config.toml
num_hidden_layers = 10
hidden_size = 192
n_experts = 48
d_expert = 128
router_score = "sigmoid"
balance_bias = false
init_std_router = 0.00909
vocab_size = 32768
learning_rate = 0.0112
beta1 = 0.95
batch_tokens = 262144
max_steps = 2904
Below are experts of layer 4 (counted from 0) of a mixture-of-experts language model. Rows are named router (the router's row for the expert), gate (a neuron's input weights, with its number), up (a neuron's input weights, with its number) and show model dimensions 128-191. Each number is 200 + 40 x the weight over its row's rms, rounded and kept within 0 to 999.
After each expert's rows: "gets" lists some tokens that make up at least twice as much of what it gets as of all text. This comes from a sample of Wikipedia text that the model never trained on. Tokens count by the router's weight.

# expert 23
router,220,130,153,189,191,185,226,209,236,225,217,252,250,238,201,230,145,236,172,124,204,99,224,195,170,260,194,151,199,211,221,176,270,248,139,144,274,77,225,206,179,215,304,168,198,197,171,117,196,179,155,191,197,262,228,249,171,177,148,199,243,227,232,238
gate0,165,255,167,202,203,160,177,183,216,149,290,164,217,272,174,216,157,218,239,235,186,198,213,140,158,307,165,124,183,244,211,180,243,180,165,216,233,211,266,198,268,199,225,172,211,191,235,211,195,230,173,129,179,225,221,164,222,221,197,180,217,240,180,138
up0,175,218,214,192,194,218,160,189,254,201,239,250,197,221,172,201,143,216,119,196,209,96,185,199,284,185,219,283,249,216,192,244,157,227,110,216,146,238,151,248,237,211,160,249,279,185,160,230,187,215,256,280,163,173,233,214,128,224,251,221,179,222,232,256
gets: "\n", "==", "===", " ==", " ===", "===="

# expert 6
router,174,210,243,262,261,239,173,226,258,198,190,157,229,163,236,224,165,266,138,191,172,188,189,148,155,270,127,239,172,187,193,204,261,251,218,157,227,176,219,239,154,130,182,204,265,162,170,222,153,220,169,187,224,210,199,227,186,259,241,183,184,274,268,235
gate7,270,217,222,169,147,218,157,202,220,189,177,191,244,194,192,139,151,239,117,254,227,222,145,165,138,213,224,170,124,165,221,239,206,175,168,202,210,179,229,278,200,207,249,151,157,224,236,268,165,196,176,193,186,269,216,183,265,258,194,309,208,269,204,150
up7,100,184,209,200,283,223,208,233,181,179,181,184,168,136,193,126,212,227,194,187,190,138,246,176,171,252,236,235,236,252,195,289,245,197,209,198,222,209,215,177,243,255,192,158,217,241,142,133,202,204,219,190,158,167,185,234,181,160,181,230,263,177,215,260
gets: "0", "9", "1", "2", "8", "–"

# expert 19
router,166,177,160,244,228,167,167,197,268,242,210,201,300,205,227,188,101,226,128,192,216,120,171,176,120,204,158,136,193,248,180,164,246,254,195,208,250,210,214,249,144,203,213,232,249,167,154,191,224,218,170,202,237,203,188,255,206,182,173,214,188,188,222,283
gate7,215,223,251,221,248,172,241,269,230,217,193,227,250,197,236,203,198,179,226,214,166,168,196,184,203,236,237,219,225,127,236,216,237,221,198,202,114,217,162,195,211,229,194,187,154,168,118,170,169,188,181,163,210,123,220,165,207,262,178,160,207,232,248,195
up7,158,203,215,185,189,179,163,200,199,272,152,214,165,183,247,193,217,179,259,214,196,187,217,216,177,192,190,270,239,168,193,193,255,255,172,277,179,223,139,217,156,185,145,195,228,173,128,252,98,250,171,162,214,178,127,157,92,205,210,157,148,214,232,173
gets: " was", " is", " he", " were", " also", " had"

# expert 0
router,148,227,159,236,281,208,240,267,195,232,211,165,211,199,164,261,176,292,176,176,271,144,231,236,166,239,180,192,195,148,184,129,233,213,213,193,217,169,231,209,141,118,250,214,227,111,153,217,259,201,209,188,153,229,198,191,164,176,208,183,261,256,239,232
gate0,228,234,166,234,204,165,252,302,238,181,243,230,184,231,190,201,206,180,202,164,123,232,239,227,240,166,211,221,263,195,250,226,229,215,263,155,121,155,178,216,177,249,159,178,233,167,214,202,195,315,254,234,196,216,146,196,260,197,198,232,112,195,195,209
up0,163,210,213,210,206,241,171,151,250,180,202,196,244,197,231,147,193,155,163,191,291,146,197,218,181,254,228,180,212,195,195,264,190,125,180,194,216,192,243,194,176,148,205,248,190,174,198,194,235,269,235,199,159,172,159,188,265,164,195,204,140,201,136,178
gets: "\n", " States", " York", " England", " India", " USA"

# expert 4
router,246,195,259,174,280,176,188,270,226,234,190,198,254,212,235,248,197,168,128,206,195,207,145,214,135,256,200,171,198,214,136,174,197,248,138,212,192,154,155,212,184,149,249,265,218,137,173,190,238,167,164,191,159,244,201,227,243,246,158,189,200,199,213,245
gate0,236,143,219,169,228,193,170,280,235,235,242,263,220,145,187,240,208,157,160,223,236,162,175,201,148,241,218,243,151,140,254,255,110,183,172,248,213,211,192,151,209,138,207,247,270,173,208,149,111,186,215,157,155,179,260,173,211,220,175,154,214,237,182,214
up0,134,261,144,194,228,221,183,301,227,209,165,256,269,241,239,268,201,215,221,215,256,169,148,282,170,182,182,179,258,227,180,158,179,199,217,131,175,197,208,164,151,138,149,209,193,175,223,138,185,178,244,148,214,210,197,235,171,224,282,198,250,187,173,187
gets: " the", " a", " an", " The", " A", "The"

# expert 26
router,173,171,209,223,233,169,174,217,213,248,234,209,251,201,197,248,197,259,137,152,204,132,214,232,149,239,130,222,200,161,155,134,190,230,207,156,242,187,173,188,201,136,264,227,209,220,100,185,220,163,195,200,174,213,255,242,172,221,226,186,203,208,255,171
gate0,164,156,167,142,184,234,144,198,164,174,230,202,232,228,184,223,239,247,192,197,203,220,208,211,210,144,197,218,190,106,126,231,199,198,200,213,260,260,156,248,238,229,259,136,158,200,140,241,133,157,164,227,153,204,281,171,202,116,193,191,187,264,170,163
up0,175,177,227,235,199,208,169,171,212,138,205,124,187,215,164,174,195,206,194,232,136,165,159,245,180,250,149,183,192,229,203,255,151,214,191,256,200,188,149,216,186,196,241,178,170,198,259,171,209,278,190,197,203,175,157,165,207,207,193,171,169,226,196,168
gets: ".", ").", "\".", ".\"", " .", " States"

# expert 35
router,214,187,224,182,263,157,165,206,176,241,159,179,211,175,187,231,184,228,140,111,242,148,169,173,159,342,132,166,208,210,210,105,197,201,129,156,190,189,264,228,175,185,206,211,255,181,180,176,249,212,191,224,244,256,237,218,253,265,222,172,286,228,230,191
gate7,195,166,131,187,224,118,251,180,163,214,206,162,174,199,139,218,218,246,222,160,209,247,188,233,202,276,217,179,171,206,157,220,211,216,224,210,277,182,226,241,137,214,271,187,245,181,206,236,214,120,145,162,236,228,170,262,223,176,182,210,247,189,182,184
up7,210,181,212,195,182,152,168,182,223,213,160,161,211,229,235,272,196,217,180,123,231,205,217,132,288,267,186,202,271,175,261,155,230,253,246,176,219,146,185,195,147,196,181,247,190,154,223,133,229,212,197,193,85,230,268,226,204,193,148,214,109,190,121,174
gets: "3", "2", "4", "5", "6", "1"

# expert 11
router,200,189,243,188,218,98,215,287,172,215,173,190,188,241,149,199,237,239,201,199,177,150,175,173,168,247,186,91,183,187,164,140,309,232,241,213,268,183,308,170,155,171,216,242,177,209,161,149,197,188,124,203,190,180,144,188,159,211,222,220,182,233,199,139
gate0,192,114,224,221,123,110,198,260,240,217,270,174,189,235,222,166,325,192,167,257,191,146,214,213,159,209,101,160,207,180,245,260,227,141,143,193,253,182,150,232,187,218,210,158,213,163,182,202,233,272,143,211,247,217,199,230,217,193,146,269,201,265,125,196
up0,192,141,200,253,257,251,151,185,240,215,155,202,203,234,277,190,175,226,209,158,252,194,197,155,186,210,265,280,199,188,182,199,191,189,240,217,221,242,234,217,263,256,195,188,230,159,281,171,150,195,136,202,244,205,271,178,159,154,198,170,133,192,245,119
gets: "-", ":", "|", "=", " -", "):"

# expert 37
router,208,246,265,256,230,131,176,232,235,198,175,187,243,184,215,236,175,192,144,192,193,166,186,129,158,310,193,239,222,250,179,164,206,237,201,111,220,157,202,195,171,192,168,216,214,180,149,225,170,199,160,197,146,197,212,219,220,273,180,204,196,190,253,226
gate7,142,196,291,228,203,164,149,187,195,177,163,225,215,176,212,212,217,209,238,221,216,221,151,228,223,158,177,189,268,206,144,291,160,151,163,161,192,236,175,248,201,156,187,178,180,243,238,209,201,232,179,194,182,237,214,217,190,252,258,215,202,219,221,201
up7,235,153,165,191,191,220,165,248,219,137,165,196,201,195,223,183,209,151,210,224,224,235,221,218,159,228,206,266,251,231,176,207,117,232,194,189,239,208,210,283,192,251,210,248,191,201,200,162,218,177,128,132,224,243,165,180,223,219,175,298,284,230,185,227
gets: "2", "0", "ac", "ink", "ec", "ill"

# expert 38
router,228,233,178,221,220,243,170,256,207,201,145,165,268,230,132,301,183,208,192,147,137,166,223,182,164,292,199,203,225,201,181,161,274,259,120,185,195,173,262,194,153,181,227,155,242,176,145,213,181,182,179,210,132,227,155,229,129,241,255,247,229,234,245,234
gate0,249,160,251,190,256,202,175,187,208,148,302,177,231,223,160,250,123,136,213,231,158,191,181,198,179,98,191,214,175,176,269,178,218,118,267,179,168,196,256,173,212,200,147,169,163,224,212,159,227,198,238,205,233,237,199,167,197,189,223,189,233,157,184,287
up0,208,282,221,219,199,252,174,243,264,257,175,221,185,193,176,208,170,182,158,170,203,172,168,182,191,212,214,167,191,169,153,142,187,237,263,187,91,212,217,182,165,130,219,221,209,193,290,216,169,153,198,209,284,188,179,197,202,173,181,168,158,244,170,154
gets: " |", ";", "|---|---|---|", "|---|---|", "|---|---|---|---|", "born"

# expert 7
router,177,156,146,268,186,183,231,235,171,253,207,217,248,214,204,215,140,266,178,149,234,126,173,227,138,210,128,214,163,179,152,192,240,295,116,172,258,136,171,188,188,244,305,263,198,174,181,170,164,168,207,178,174,297,217,225,224,228,220,234,220,231,232,243
gate7,129,159,190,156,203,217,211,168,219,200,208,316,179,227,244,196,177,220,182,241,159,185,140,207,202,178,207,199,178,201,253,229,226,174,181,274,175,242,244,228,228,157,288,209,212,162,208,180,235,238,214,147,232,151,185,224,238,238,151,197,217,283,211,230
up7,247,159,150,124,117,232,240,326,191,253,159,169,215,170,182,228,224,127,146,244,134,184,182,208,178,208,207,262,268,297,227,200,220,221,217,185,230,179,171,188,109,214,189,211,218,183,197,254,206,179,195,168,185,240,193,178,229,171,265,243,69,230,212,281
gets: ".", ",", " that", " after", " but", " when"

# expert 16
router,170,163,212,189,231,203,217,237,124,176,146,140,190,267,218,197,201,233,172,193,193,151,269,146,181,178,215,160,217,275,190,139,171,245,177,187,256,209,183,164,136,191,197,139,184,184,174,169,260,187,215,256,178,194,204,243,242,182,237,234,212,260,230,216
gate7,193,177,232,156,315,228,238,157,188,152,181,162,200,200,219,202,255,174,142,241,206,167,210,196,231,162,154,214,231,159,230,196,182,294,269,198,229,206,218,262,220,238,148,140,171,327,154,235,112,208,207,176,145,116,184,233,144,204,200,172,136,191,237,203
up7,199,159,218,177,191,177,178,178,193,195,282,190,210,179,202,195,191,218,236,164,188,162,242,185,203,215,144,200,186,119,253,188,207,188,268,133,180,163,190,174,205,139,170,121,201,181,174,189,285,158,268,143,178,164,214,183,167,219,121,241,208,231,222,194
gets: "-", ":", " •", " Born", " Total", " by"

# expert 15
router,258,198,217,185,205,209,209,265,205,224,226,214,205,194,197,237,77,263,109,228,185,177,213,204,202,237,167,176,152,231,147,201,237,289,126,198,129,196,192,200,169,219,279,156,220,185,179,230,195,244,120,191,224,192,240,177,152,213,175,168,241,252,245,228
gate0,175,146,176,248,188,267,198,215,177,299,179,228,203,207,217,227,209,159,186,245,146,186,162,201,174,172,85,189,154,201,161,240,204,236,191,236,201,252,160,214,184,133,224,183,97,193,180,154,246,224,135,289,254,171,202,145,186,213,194,160,204,250,161,198
up0,187,172,251,182,193,97,213,232,240,232,234,230,194,198,173,190,160,199,176,89,310,286,211,139,224,174,206,180,193,201,139,166,198,216,174,109,110,249,227,187,171,173,202,115,216,159,216,264,204,198,197,223,176,139,214,297,178,198,168,152,195,226,243,165
gets: "|", "-", " of", " two", " one", " other"

# expert 27
router,226,190,130,206,213,234,188,301,221,268,126,217,217,207,189,299,150,191,192,194,238,155,205,212,174,254,160,184,169,195,193,171,239,272,144,152,227,169,250,195,204,153,244,212,259,164,130,184,224,254,216,185,165,221,218,216,171,210,247,247,248,233,264,262
gate0,219,270,266,205,136,140,158,237,270,198,233,218,114,259,153,253,186,261,221,262,252,220,178,199,183,223,178,243,101,237,155,190,222,242,174,246,191,186,163,177,217,256,192,203,227,145,150,215,217,174,207,156,151,212,184,183,196,177,192,204,251,228,160,267
up0,157,224,218,211,254,180,192,186,265,228,206,325,156,231,206,152,154,205,247,172,227,208,295,188,147,132,175,206,189,145,243,199,180,149,205,250,175,188,188,120,195,203,150,139,163,226,266,244,226,238,218,185,244,226,258,186,175,289,214,208,239,231,257,214
gets: " |", ";", "|---|---|---|---|", "|---|---|---|---|---|---|", "|---|---|---|---|---|", "%;"

# expert 9
router,257,154,259,242,227,228,153,227,166,231,158,196,169,237,220,262,216,229,160,211,184,159,223,151,200,227,158,155,163,210,163,205,209,211,151,193,234,217,208,115,258,189,243,212,216,223,165,158,271,222,183,224,273,155,159,185,183,193,180,211,201,281,220,215
gate0,156,177,233,243,194,196,185,252,228,248,238,135,220,174,207,163,250,219,164,246,244,122,212,218,216,200,239,207,190,153,207,228,259,199,132,280,223,176,170,201,175,206,191,179,208,133,135,162,244,237,205,193,234,168,123,240,284,294,216,167,190,221,255,200
up0,153,200,192,168,128,202,191,159,241,107,204,255,173,173,198,184,180,175,206,294,187,220,185,267,224,170,216,154,157,226,203,165,161,207,236,232,260,229,188,227,157,130,193,266,230,222,221,186,191,277,225,264,202,193,182,284,189,246,240,189,194,147,152,159
gets: "–", "-", ".", "/", "°", " |"